Experts of a small language model.
Size: 9 layers, vocabulary 17837, 23.2M parameters.
Below are experts of layer 3 (counted from 0) of a mixture-of-experts language model. Rows are named router (the router's row for the expert), up (a neuron's input weights, with its number), down (a neuron's output weights, with its number) and show model dimensions 0-191. Each number is 200 + 20 x the weight over its row's rms, rounded and kept within 0 to 999.
Before each expert's rows: "comes after" lists some tokens at least twice as common just before its tokens as in all text; "comes before" lists some tokens at least twice as common just after its tokens as in all text. This comes from a sample of Wikipedia text that the model never trained on. Tokens count by the router's weight.

# expert 43
comes after: "–", ".", ",", " (", "/", ":"
comes before: " |", ")", "–", ",", ".", "%"
router,221,195,206,166,195,220,204,211,167,178,197,214,196,227,195,213,204,202,179,163,229,214,179,226,175,184,183,191,132,186,185,176,179,183,224,201,214,223,200,196,214,217,190,218,209,213,174,204,177,223,199,200,190,224,199,235,203,207,170,185,225,126,214,187,181,215,190,207,195,174,192,182,215,195,194,174,196,196,188,191,197,233,218,219,208,231,219,197,166,254,192,170,195,189,191,216,182,200,186,193,208,213,177,190,198,180,206,169,187,222,217,211,193,174,184,183,178,208,193,195,218,202,220,198,207,191,179,181,222,214,207,176,185,201,199,208,213,172,165,177,185,217,249,189,185,205,231,214,192,165,220,241,178,201,187,201,185,186,217,229,202,213,205,205,167,190,185,219,238,216,187,180,187,184,228,194,225,182,214,190,219,191,171,201,184,218,255,205,189,188,205,231
up0,204,201,179,208,224,196,199,223,190,218,181,180,190,211,164,195,163,203,210,184,233,184,190,180,228,211,206,206,197,231,214,188,221,185,222,208,190,190,188,207,203,219,217,210,248,205,176,207,205,196,196,169,197,217,183,180,209,223,170,201,197,210,199,219,193,215,204,208,190,191,215,169,230,214,160,197,192,186,171,203,194,166,147,206,182,189,207,204,200,188,212,196,221,194,235,182,219,187,189,227,221,181,203,197,204,201,215,205,185,222,181,196,223,169,196,156,176,214,188,222,149,183,195,178,197,217,200,195,195,248,204,208,195,217,202,204,251,203,182,185,163,199,206,203,226,220,211,177,162,197,190,222,199,223,229,181,166,209,156,175,203,198,192,154,165,205,196,240,198,169,218,212,210,161,157,200,158,229,222,180,191,202,215,220,210,206,236,193,197,223,206,204
down0,185,222,219,211,247,159,217,203,180,240,209,206,193,216,201,212,201,233,184,193,216,177,215,221,195,228,202,187,204,211,180,226,232,215,198,235,184,220,181,187,186,187,220,172,210,193,195,203,220,186,164,187,204,155,208,150,208,237,185,218,183,224,199,195,207,207,187,224,241,226,238,171,200,219,208,223,213,194,212,207,161,179,200,198,209,178,207,207,204,154,188,179,195,190,238,193,177,199,198,194,195,214,200,158,208,195,211,229,214,186,179,205,218,178,189,224,212,216,208,226,213,197,211,225,187,208,212,202,174,220,191,230,189,239,201,230,218,168,224,176,203,202,189,194,185,211,213,198,184,177,192,183,221,231,192,213,197,248,199,166,232,206,181,233,174,209,173,180,201,179,186,209,212,201,226,198,181,193,212,162,210,202,209,183,175,207,154,213,190,196,168,197
up1,187,192,162,226,201,229,224,207,224,212,164,242,187,220,181,202,212,216,205,217,197,210,183,201,174,214,221,197,185,240,145,221,205,249,211,208,198,215,147,196,228,201,177,210,186,198,176,254,218,175,202,169,193,198,176,213,221,210,200,186,201,191,219,210,206,175,193,194,179,216,201,223,211,204,180,203,175,144,172,198,209,169,194,174,188,222,212,195,174,228,193,196,216,191,196,199,221,179,207,220,177,176,214,195,199,203,224,195,205,223,189,197,216,202,190,197,216,222,194,225,214,200,168,182,236,209,211,207,240,185,209,182,194,212,217,247,212,170,199,172,206,209,160,172,217,229,192,185,178,174,196,197,192,163,204,241,206,212,187,200,194,221,227,185,170,188,214,207,217,186,194,200,198,164,202,182,200,218,231,169,198,217,203,208,202,190,215,170,198,199,187,233
down1,213,207,204,240,213,201,213,218,231,167,211,188,206,194,184,219,208,193,219,167,216,213,156,222,216,216,175,209,184,197,202,204,193,184,199,161,168,204,204,193,179,190,212,198,226,203,217,175,187,209,200,215,182,190,211,190,221,220,206,177,177,219,219,195,212,193,228,166,164,169,228,213,205,242,207,212,194,246,200,188,198,183,219,206,179,177,188,166,192,192,168,196,182,180,198,201,211,161,214,222,183,184,172,207,214,207,186,208,232,223,198,176,189,191,155,135,185,180,210,161,212,200,202,207,210,186,177,211,211,205,182,231,197,242,235,177,208,221,209,231,185,209,213,197,172,190,204,191,193,191,178,221,213,206,199,193,168,200,225,217,203,202,176,247,165,177,211,208,203,212,184,199,157,228,189,204,231,211,175,199,195,205,197,184,211,203,215,190,219,168,185,152

# expert 11
comes after: " |", ".", " (", "|", ":", ";"
comes before: " |", ".", "–", ",", ";", "th"
router,209,188,198,182,172,212,220,200,192,169,185,228,209,222,174,222,226,180,197,207,198,195,197,214,166,225,221,195,203,186,176,196,220,203,185,199,243,201,206,192,193,205,209,210,194,170,213,183,172,209,189,215,187,220,204,197,210,195,234,174,205,215,206,189,186,224,221,210,201,182,209,180,225,209,185,215,192,190,187,229,180,225,228,175,179,247,222,200,195,238,198,183,233,215,214,172,195,221,178,166,206,191,194,229,226,208,234,183,182,174,215,207,189,172,247,199,207,190,188,183,218,170,155,187,201,218,215,188,182,211,207,190,204,217,189,242,210,213,182,182,180,195,199,188,204,150,207,207,228,197,187,188,210,224,221,246,212,162,185,191,225,201,225,206,195,181,231,205,164,206,130,182,204,204,214,198,216,218,215,160,207,200,214,167,183,150,213,198,182,219,203,203
up0,234,242,200,212,228,202,166,201,195,181,212,227,193,182,205,207,213,226,189,154,196,194,230,214,221,178,179,194,184,191,163,188,208,138,180,192,184,187,188,174,189,210,192,202,172,231,200,216,169,205,208,201,155,200,199,206,211,181,219,221,191,217,201,196,198,191,234,221,196,197,201,186,190,218,215,178,174,207,214,155,200,164,216,188,178,224,177,198,230,199,230,173,226,190,173,222,179,204,217,187,203,224,194,163,187,222,175,193,215,214,220,201,208,194,188,218,217,162,221,202,187,209,222,180,203,204,214,188,157,203,229,209,231,175,206,229,203,202,243,164,164,201,169,205,205,193,210,213,210,197,185,189,200,190,193,191,197,188,215,229,199,222,195,163,184,200,209,198,210,208,187,194,187,181,225,214,217,179,177,200,227,194,241,220,216,203,177,238,154,220,170,182
down0,185,214,214,198,184,201,206,207,148,222,202,185,188,186,173,204,222,211,182,204,200,200,187,181,189,193,197,179,212,202,200,199,214,187,197,204,200,211,221,227,216,210,135,200,160,196,210,167,185,191,211,196,197,199,175,225,191,184,196,176,210,188,174,193,198,170,195,202,172,204,201,162,214,215,213,183,196,208,174,206,200,220,171,197,191,228,185,198,235,159,180,202,195,186,237,214,194,171,185,230,211,212,209,200,186,244,197,200,191,187,183,165,189,166,217,194,202,176,204,219,214,198,131,210,248,216,212,215,238,225,195,240,206,176,156,212,166,218,190,204,190,210,169,238,189,160,175,185,211,193,201,173,212,227,174,222,206,210,210,225,230,216,201,217,215,203,188,206,194,170,209,197,178,199,204,220,185,200,210,179,180,202,237,220,181,241,230,184,201,185,212,197
up1,198,194,185,207,174,224,216,203,217,203,227,190,215,218,196,203,202,154,224,213,232,190,187,214,210,204,203,154,200,195,221,215,187,148,199,167,223,194,225,214,211,195,236,234,219,201,213,164,170,215,242,199,183,177,246,188,194,229,190,181,215,216,151,175,187,179,200,233,167,221,211,194,205,211,204,178,188,207,223,143,201,231,170,217,186,206,220,209,220,188,182,229,236,207,196,197,173,214,173,189,205,227,225,170,205,209,202,180,194,175,186,207,194,176,198,217,221,228,199,200,186,183,221,197,224,236,230,170,154,219,200,198,185,188,205,193,189,201,211,220,201,216,206,193,206,184,195,179,204,171,195,213,218,227,195,185,192,194,180,197,205,187,172,209,174,217,196,217,162,208,212,198,214,201,192,209,211,230,202,226,161,206,221,203,217,208,189,174,202,166,207,165
down1,190,206,211,209,193,180,145,190,199,204,260,200,203,197,213,224,206,158,183,167,206,202,225,154,209,225,210,202,159,185,173,189,180,215,193,214,267,206,214,187,179,208,186,192,204,219,223,181,148,177,227,173,231,192,204,201,195,184,182,210,169,209,202,165,204,196,180,179,195,186,211,179,201,195,190,212,171,193,169,164,187,212,223,211,195,210,187,190,187,222,183,202,228,185,180,206,166,203,202,193,170,213,219,193,223,214,197,190,214,191,204,197,189,194,224,188,226,167,246,175,208,190,213,164,180,216,205,201,208,150,194,195,204,210,200,206,192,225,214,203,214,183,230,192,210,159,196,218,190,196,186,174,205,219,172,205,187,187,175,171,201,192,195,224,197,195,189,212,204,215,174,197,231,225,193,221,196,224,194,206,192,203,164,198,216,202,161,201,235,190,191,241

# expert 36
comes after: " ", " 0", ")", " 1", "0", "1"
comes before: "\n", " ", " 0", " 1", " 2", " 3"
router,223,202,205,164,175,211,190,233,187,200,200,216,204,167,212,220,231,197,214,210,165,202,222,197,203,172,218,173,226,203,216,196,184,179,219,199,201,226,209,183,215,192,182,171,164,206,195,200,213,202,168,186,201,212,212,241,181,191,192,178,180,210,226,217,187,188,198,225,174,174,215,169,177,178,207,163,187,196,237,202,207,197,169,207,178,184,189,222,194,208,198,179,176,217,197,213,195,228,193,229,168,239,217,192,166,232,218,204,230,179,167,171,211,237,225,211,224,173,205,187,171,167,234,220,208,194,219,197,246,160,232,187,194,192,178,187,190,174,186,159,206,219,226,207,193,221,187,206,202,200,219,207,183,194,212,221,199,203,207,206,224,220,153,182,200,203,208,204,239,178,207,183,217,173,206,201,221,178,218,217,224,221,238,206,197,189,199,226,192,180,227,207
up0,213,185,149,156,202,187,205,174,216,185,200,178,217,188,198,160,185,193,211,180,207,181,217,176,208,205,200,212,206,212,218,223,192,187,214,185,205,212,189,180,213,218,186,240,188,230,184,205,237,252,218,193,190,202,177,217,183,226,182,216,192,220,214,205,184,202,193,231,213,151,193,176,190,175,195,191,211,165,188,178,224,191,192,186,185,207,185,190,152,202,196,192,185,207,163,210,172,201,187,234,184,194,194,224,216,203,179,229,225,203,198,232,208,203,223,198,179,188,185,233,213,194,207,187,217,229,230,175,222,186,201,211,188,190,196,197,197,189,226,164,195,197,178,210,193,199,216,189,189,165,220,214,219,159,228,193,244,177,192,239,217,230,204,238,210,185,186,179,194,191,184,230,204,216,217,201,247,175,187,190,238,215,199,239,188,194,204,194,155,194,202,220
down0,190,205,227,206,225,212,157,201,225,218,197,191,200,236,172,197,199,206,207,179,173,185,191,233,217,221,202,213,202,209,195,213,197,186,206,236,199,223,237,148,217,161,197,176,186,216,210,196,192,212,173,175,219,189,192,199,215,207,210,186,170,223,207,225,189,199,226,219,220,195,203,205,207,255,186,194,195,254,195,194,182,167,232,183,207,259,233,184,201,194,160,224,227,229,206,217,191,208,251,187,178,227,205,189,164,218,179,245,235,208,230,169,205,214,192,196,204,187,207,206,206,191,195,199,178,177,189,195,201,213,200,234,216,206,206,181,174,212,214,193,184,210,198,195,185,185,206,182,183,194,188,215,233,186,205,232,203,221,192,181,192,206,186,219,225,156,234,199,199,190,186,192,191,209,215,201,217,196,163,183,157,200,184,222,183,205,178,204,218,175,196,192
up1,190,221,180,174,208,185,219,218,194,178,193,182,223,182,214,208,217,169,218,170,212,162,194,187,220,204,211,189,218,208,203,184,189,212,195,252,192,163,211,224,230,189,196,213,229,249,189,230,190,175,217,198,219,211,182,235,224,192,186,210,219,180,225,188,224,183,224,193,173,218,232,195,235,188,185,201,207,215,214,234,156,185,207,190,162,158,175,238,186,201,213,231,244,190,202,182,212,209,208,221,231,216,166,174,208,202,207,180,192,205,186,194,209,191,229,213,213,182,201,224,173,160,200,203,228,205,194,218,187,207,212,160,183,184,192,214,160,171,189,175,205,188,203,223,200,189,216,187,188,181,211,191,165,237,197,190,205,216,165,201,198,237,196,198,193,215,191,219,215,170,205,193,211,206,169,204,226,197,209,200,193,205,227,188,175,188,176,186,222,240,201,193
down1,200,223,221,173,223,168,223,213,227,163,222,189,201,165,184,189,190,200,170,216,186,172,188,195,254,202,218,227,240,224,158,199,231,219,204,203,169,173,230,193,208,231,188,252,219,189,184,232,209,201,171,241,201,187,232,199,202,210,188,204,190,226,208,207,219,196,173,185,191,213,186,217,217,196,191,189,206,178,175,183,172,189,189,234,197,178,188,215,192,215,164,203,203,216,195,202,179,187,201,207,185,209,223,195,208,201,193,229,218,200,193,178,204,210,179,189,212,216,213,186,207,207,221,213,165,166,191,181,203,196,201,209,201,211,224,180,193,167,227,186,196,224,186,186,221,179,229,202,202,228,221,186,191,240,196,201,207,209,231,214,227,159,201,187,223,191,163,245,196,192,198,185,228,188,210,163,213,144,206,201,218,188,204,179,207,194,170,183,227,210,191,188